Weights of a small mixture-of-experts language model, trained from scratch on English Wikipedia: vocabulary 8192.
Below are experts of layer 4 (counted from 0) of a mixture-of-experts language model. Rows are named router (the router's row for the expert), gate (a neuron's input weights, with its number), up (a neuron's input weights, with its number), down (a neuron's output weights, with its number) and show model dimensions 80-159. Each number is 50 + 12 x the weight over its row's rms, rounded and kept within 0 to 99.
Before each expert's rows: a language model's description of what the expert responds to; "raises" lists some tokens whose logits its average output raises strongly, later layers aside. This comes from a sample of Wikipedia text that the model never trained on.

# expert 23
What it handles: Capital letters and place-name pieces in tables and lists, especially US states and countries, e.g. Indiana, New Zealand, York, Angeles.
raises: ".", "-", "s", "ir"
router:67 55 57 48 69 42 50 35 53 72 41 40 37 44 42 49 45 45 72 29 66 47 55 59 56 43 47 49 38 34 41 47 33 47 43 67 45 51 59 57 45 66 46 43 59 57 30 59 46 51 42 56 70 53 49 45 57 55 52 56 68 69 68 36 66 37 42 61 32 48 52 33 73 56 60 60 58 53 61 51
gate0:57 54 35 53 56 37 67 48 38 33 36 35 54 44 64 62 59 44 59 49 39 35 47 40 53 54 44 48 42 58 38 40 59 40 48 48 63 68 52 28 59 29 57 47 51 25 68 49 68 51 22 44 67 22 51 45 57 50 52 51 74 44 30 51 45 52 42 62 49 35 43 38 43 65 78 33 32 41 53 42
up0:69 39 28 49 71 48 31 43 74 53 45 45 47 61 62 55 30 54 30 51 61 53 50 57 26 53 55 77 47 40 36 69 26 61 41 47 37 39 53 47 39 42 47 51 58 31 53 55 62 70 60 60 55 41 59 69 69 58 56 28 44 28 57 68 40 56 32 47 46 45 85 56 65 48 46 49 30 53 30 72
down0:45 37 34 44 40 70 49 56 49 44 44 62 87 56 49 54 71 73 45 50 59 57 56 49 55 48 41 54 42 63 54 32 65 40 53 53 60 37 67 48 69 57 31 68 49 25 47 50 31 30 59 38 24 55 73 65 48 40 39 32 65 50 59 50 63 49 40 42 62 50 45 57 27 37 37 69 45 32 65 33
gate1:60 51 65 41 73 39 62 20 57 47 50 64 80 42 59 31 49 42 40 42 37 53 58 42 56 44 30 60 33 63 68 38 45 45 35 65 40 52 48 63 54 45 41 31 22 46 60 70 55 67 46 30 67 47 45 54 34 33 51 52 49 63 32 43 50 51 64 45 66 56 39 37 38 46 66 59 34 43 37 44
up1:33 56 22 66 41 63 57 39 51 31 75 66 37 62 49 59 40 63 45 53 51 47 58 52 46 56 33 44 57 56 45 45 48 48 62 37 49 31 46 60 50 48 29 60 45 54 60 48 65 60 59 48 52 29 33 48 65 57 50 59 77 54 61 62 52 39 60 44 44 39 61 46 51 58 43 51 48 58 55 19
down1:48 67 72 64 56 30 28 68 62 29 37 51 48 41 56 48 61 37 56 61 66 60 75 52 72 50 66 60 45 54 52 48 25 40 47 52 57 18 34 58 53 58 35 49 44 37 30 27 27 66 52 50 47 42 63 67 36 67 49 45 46 53 63 58 67 25 61 36 64 35 62 72 53 58 41 71 67 50 51 54
gate2:60 75 42 52 48 57 63 40 68 45 59 65 36 55 44 58 43 55 59 38 48 64 56 51 54 63 50 57 67 51 77 39 47 67 43 34 42 43 47 54 44 29 58 56 41 32 63 63 57 45 48 63 33 61 38 55 50 52 47 37 45 59 55 56 71 46 61 28 71 36 36 54 56 42 48 64 53 52 66 50
up2:35 47 72 54 54 46 36 52 49 69 32 44 51 56 58 50 43 42 24 37 46 60 47 31 55 54 60 43 48 71 36 47 51 55 61 58 59 30 45 34 35 63 38 67 61 56 41 20 52 59 65 71 48 39 31 48 54 62 21 48 26 43 52 46 47 43 34 48 38 56 27 53 48 32 67 39 66 54 51 50
down2:55 53 38 46 37 52 55 44 37 61 35 60 52 44 52 49 52 50 57 69 40 49 55 60 45 28 56 50 59 69 50 65 68 47 55 63 54 33 55 36 40 49 44 50 35 56 35 43 53 58 34 53 46 65 60 46 61 14 58 44 69 66 47 52 44 60 57 31 62 58 43 48 58 53 47 44 71 43 44 28
gate3:68 31 62 58 87 39 78 49 59 56 49 54 37 52 66 69 57 53 53 37 63 49 45 52 43 41 55 51 43 37 57 64 66 43 28 61 36 44 36 60 42 41 22 54 58 54 55 50 61 60 58 39 51 41 52 76 53 37 44 39 55 33 62 61 65 58 51 38 51 47 25 57 63 60 60 53 32 53 59 50
up3:60 41 28 61 38 37 41 38 55 76 61 54 60 76 16 63 50 42 39 53 46 50 53 53 52 33 51 84 41 44 70 58 46 52 38 38 72 55 36 71 43 56 43 52 39 68 49 45 60 61 66 49 46 50 52 52 16 23 39 51 55 57 31 53 68 59 48 54 53 46 24 60 70 58 44 55 70 77 43 46
down3:46 65 51 43 69 54 53 54 37 43 50 60 52 52 65 59 62 48 29 40 29 52 63 39 50 48 53 42 62 46 52 41 46 47 44 52 53 21 60 43 58 40 42 46 54 49 51 55 72 57 40 59 57 57 47 53 42 39 49 52 48 45 44 47 61 53 46 48 52 53 67 65 54 50 36 63 49 50 77 65
gate4:49 61 56 44 15 47 52 50 30 13 48 62 50 41 46 42 77 49 59 44 47 46 36 31 42 33 48 69 35 56 56 46 45 60 61 44 51 57 47 51 40 53 60 70 42 69 46 55 48 27 05 65 41 57 45 50 37 52 43 83 43 61 45 51 56 48 41 53 43 34 60 62 53 59 44 36 53 55 32 49
up4:33 23 37 34 57 74 33 53 44 71 26 46 69 48 52 52 32 45 53 66 39 50 43 58 52 47 42 41 67 54 41 56 62 32 61 67 55 48 41 30 49 63 44 49 56 50 41 54 43 56 69 56 20 53 44 57 67 34 56 37 54 38 40 65 76 72 65 47 53 44 52 42 61 53 54 56 18 62 55 58
down4:59 45 38 68 49 59 64 24 20 48 47 50 27 29 57 58 44 76 55 39 52 50 43 40 57 66 47 53 43 57 72 60 55 71 63 68 73 49 58 59 37 61 76 50 61 61 51 39 48 58 22 56 61 34 70 64 47 62 53 55 61 49 67 64 35 46 61 86 55 70 44 61 56 50 43 48 55 52 44 42
gate5:35 42 54 53 61 33 52 52 48 67 39 46 50 45 53 35 33 64 54 53 42 48 36 44 54 36 77 70 65 58 45 31 51 52 40 37 60 80 63 55 64 49 34 54 48 54 59 58 69 67 55 68 50 33 60 69 44 73 50 71 47 43 47 56 41 42 59 49 34 32 45 55 43 73 33 63 68 38 37 58
up5:66 45 68 55 47 38 45 52 48 56 56 43 54 44 50 49 43 62 32 52 68 52 47 31 45 49 53 45 42 62 41 59 59 71 62 75 52 72 55 59 53 45 48 31 62 74 30 32 49 51 54 37 55 44 61 46 49 51 33 61 75 60 26 68 61 35 35 45 27 42 53 58 39 62 42 43 49 57 40 62
down5:43 37 38 34 38 51 67 38 57 56 63 51 46 48 75 42 52 47 43 43 57 25 63 77 35 68 63 64 54 34 63 16 64 54 58 60 51 41 57 50 65 52 50 60 47 69 58 65 49 62 52 51 43 66 35 41 70 74 49 47 29 65 63 45 53 48 50 70 65 62 53 54 42 57 66 53 73 40 36 41
gate6:49 43 27 26 57 44 56 44 49 46 40 67 63 68 49 46 47 40 65 59 55 51 50 42 73 54 41 54 57 47 38 46 32 55 49 56 51 34 30 43 30 34 44 64 66 41 29 27 46 47 55 39 39 59 62 52 47 47 42 43 41 34 37 55 67 23 46 63 15 34 25 61 39 51 65 57 42 51 45 38
up6:37 43 43 41 44 58 53 50 41 39 60 51 37 51 55 50 44 57 57 37 48 60 37 56 59 39 46 87 24 53 59 60 44 46 44 48 53 53 43 60 51 69 55 65 49 32 28 47 47 68 27 43 40 47 50 41 48 35 61 55 61 21 64 39 67 44 55 31 53 44 57 42 59 30 49 35 81 55 54 59
down6:38 36 70 53 59 43 64 52 74 20 51 54 40 70 32 46 55 80 60 53 61 34 43 47 32 31 45 58 58 60 59 54 54 52 52 43 33 55 55 76 47 43 39 57 54 50 47 61 43 26 68 46 43 37 39 63 40 53 45 56 46 25 48 52 57 37 58 50 34 45 55 49 63 55 55 63 35 45 60 47
gate7:65 51 63 49 61 44 42 40 51 58 70 61 46 57 61 35 51 42 60 63 42 44 38 41 51 57 53 62 53 33 65 44 58 80 52 48 50 46 53 52 62 48 48 36 22 62 48 38 41 22 43 46 39 34 42 66 41 62 30 81 30 77 45 32 63 57 59 48 39 49 47 44 63 48 67 61 66 59 49 67
up7:44 46 16 38 36 57 60 41 55 49 39 65 35 44 11 47 45 53 56 60 45 39 43 64 50 41 61 45 43 68 53 52 41 16 54 39 59 42 63 61 41 78 62 41 60 34 47 58 57 42 56 53 63 73 65 41 70 51 60 31 66 42 57 72 43 43 37 48 56 52 49 48 46 61 43 50 45 57 60 57
down7:56 36 48 47 54 54 56 44 38 31 61 59 44 59 77 79 52 49 38 69 51 45 60 31 40 36 44 62 30 59 71 57 46 57 61 45 58 45 68 66 90 46 27 48 54 46 59 47 37 56 33 48 57 47 46 37 50 53 31 45 51 57 51 45 37 38 52 33 54 41 32 42 55 54 48 64 46 49 45 60
gate8:25 78 53 52 45 49 38 27 37 74 60 39 35 58 61 71 68 40 52 41 66 53 63 41 39 39 38 50 57 57 53 38 43 62 58 45 57 32 66 43 54 63 60 46 41 32 47 36 59 54 40 64 43 64 22 67 53 37 43 24 26 73 70 37 39 54 43 65 65 80 26 59 34 48 29 47 70 50 46 49
up8:60 47 61 57 41 58 47 39 44 52 48 63 38 59 51 54 57 56 40 51 55 59 52 45 48 61 53 74 49 47 52 43 50 53 25 44 46 51 38 67 50 51 36 46 60 64 42 59 38 38 53 82 44 64 50 22 48 63 61 51 60 35 21 52 60 39 28 51 60 63 41 11 47 40 49 79 53 38 38 62
down8:50 28 16 48 64 32 33 33 28 32 34 52 59 44 18 58 45 65 40 61 34 49 66 46 45 68 33 45 26 35 55 49 57 48 71 54 81 47 71 30 58 33 45 60 65 59 49 55 49 51 40 35 30 51 59 63 67 49 76 67 44 44 52 90 57 79 53 51 56 42 41 57 54 75 39 52 55 68 34 42
gate9:50 43 40 68 53 55 51 34 57 32 49 59 43 20 55 37 56 59 43 75 51 34 59 48 48 45 33 45 45 45 66 43 51 68 45 53 38 56 25 39 30 33 56 59 57 33 40 63 44 59 45 70 77 65 38 25 47 44 55 24 44 51 58 65 22 50 54 51 55 37 39 52 42 59 38 29 56 59 55 61
up9:53 51 46 46 36 56 36 40 39 64 55 44 62 76 54 49 63 84 56 43 50 77 56 45 66 37 56 53 53 47 42 57 80 36 54 35 52 52 53 39 55 53 47 59 55 57 58 53 56 38 45 48 33 45 34 57 53 35 40 42 57 50 48 65 46 45 33 38 69 69 53 52 34 61 60 46 50 63 54 63
down9:33 49 37 48 65 49 39 45 46 39 17 50 41 54 54 56 58 51 66 60 58 42 26 43 58 43 52 42 27 39 40 52 61 70 58 58 53 28 42 46 47 46 61 56 51 63 39 65 47 43 64 42 51 44 58 37 37 36 33 39 48 54 55 60 45 60 52 51 68 20 49 43 50 64 45 45 53 42 45 39
gate10:40 41 60 37 66 43 47 34 41 52 51 53 40 65 43 57 44 57 47 42 51 52 67 59 57 53 77 29 44 60 64 46 35 71 33 54 59 60 47 75 38 62 57 42 52 52 63 70 62 37 51 40 37 61 52 57 27 61 47 21 34 49 49 69 75 43 48 63 48 48 27 45 51 54 33 55 70 41 47 32
up10:54 37 44 44 54 48 51 50 55 43 60 43 55 37 55 60 55 44 49 40 45 36 57 45 46 36 32 40 39 61 43 53 47 29 62 47 34 43 49 27 49 39 19 61 53 46 29 53 42 69 51 33 64 53 51 57 38 40 41 63 52 51 58 33 41 53 73 36 34 58 74 39 73 25 60 51 50 44 56 48
down10:35 53 58 44 53 59 62 46 53 59 54 38 54 58 42 68 43 36 43 50 38 50 71 64 60 45 57 49 60 63 47 65 67 60 44 68 47 51 58 64 66 59 55 47 63 44 44 70 69 59 56 46 42 64 67 37 53 36 41 38 49 70 51 62 21 45 28 49 51 50 52 26 33 58 57 44 63 56 52 67
gate11:41 38 60 26 45 55 44 58 58 55 38 47 61 38 63 50 47 60 37 31 48 64 66 31 54 41 48 46 39 45 56 43 56 38 36 67 70 53 68 62 46 53 46 58 49 40 39 52 48 55 36 32 42 45 49 51 41 77 65 43 49 24 67 49 52 25 35 47 31 58 54 58 55 29 42 50 71 66 39 44
up11:47 51 45 67 49 46 45 58 60 67 49 44 58 36 45 56 40 44 58 67 39 46 46 62 54 65 29 45 46 37 51 34 42 38 57 47 43 48 37 50 64 52 32 29 47 52 61 47 45 42 49 75 38 54 45 54 59 49 52 45 70 56 44 64 57 47 39 34 39 61 48 41 40 53 57 61 39 50 23 54
down11:64 44 63 42 52 53 48 42 52 38 42 63 54 63 49 55 48 45 51 47 48 57 52 50 48 45 56 52 63 38 48 55 49 45 65 56 41 58 49 37 50 57 57 55 43 38 50 48 48 69 48 49 50 38 62 51 44 53 26 42 36 47 59 45 37 47 52 43 37 53 40 54 61 44 65 39 73 47 45 52
gate12:39 85 49 42 61 32 47 58 59 52 58 43 58 48 79 73 56 49 68 72 55 65 33 56 38 63 52 57 52 39 37 58 43 50 47 40 46 55 85 65 49 45 51 14 69 42 58 53 55 60 58 48 63 51 47 54 53 55 45 50 50 71 50 40 48 53 50 51 46 70 43 52 49 51 58 46 30 45 34 58
up12:71 28 64 36 77 54 32 37 46 39 33 27 52 41 48 44 40 49 56 32 58 39 62 58 47 39 61 33 58 70 56 30 63 56 66 51 68 47 25 48 63 55 83 46 54 39 58 70 59 37 60 31 36 27 57 60 38 43 40 25 48 33 63 42 53 41 61 41 44 35 44 47 63 49 72 47 49 50 71 52
down12:39 50 43 51 57 58 63 61 71 34 44 53 66 42 39 51 26 37 35 72 67 50 51 27 38 46 28 25 45 43 26 31 58 51 60 63 58 42 08 43 39 51 42 37 67 65 69 57 43 47 73 40 66 47 56 48 53 72 55 39 49 55 69 48 47 19 65 26 64 41 33 44 43 43 41 60 67 39 61 49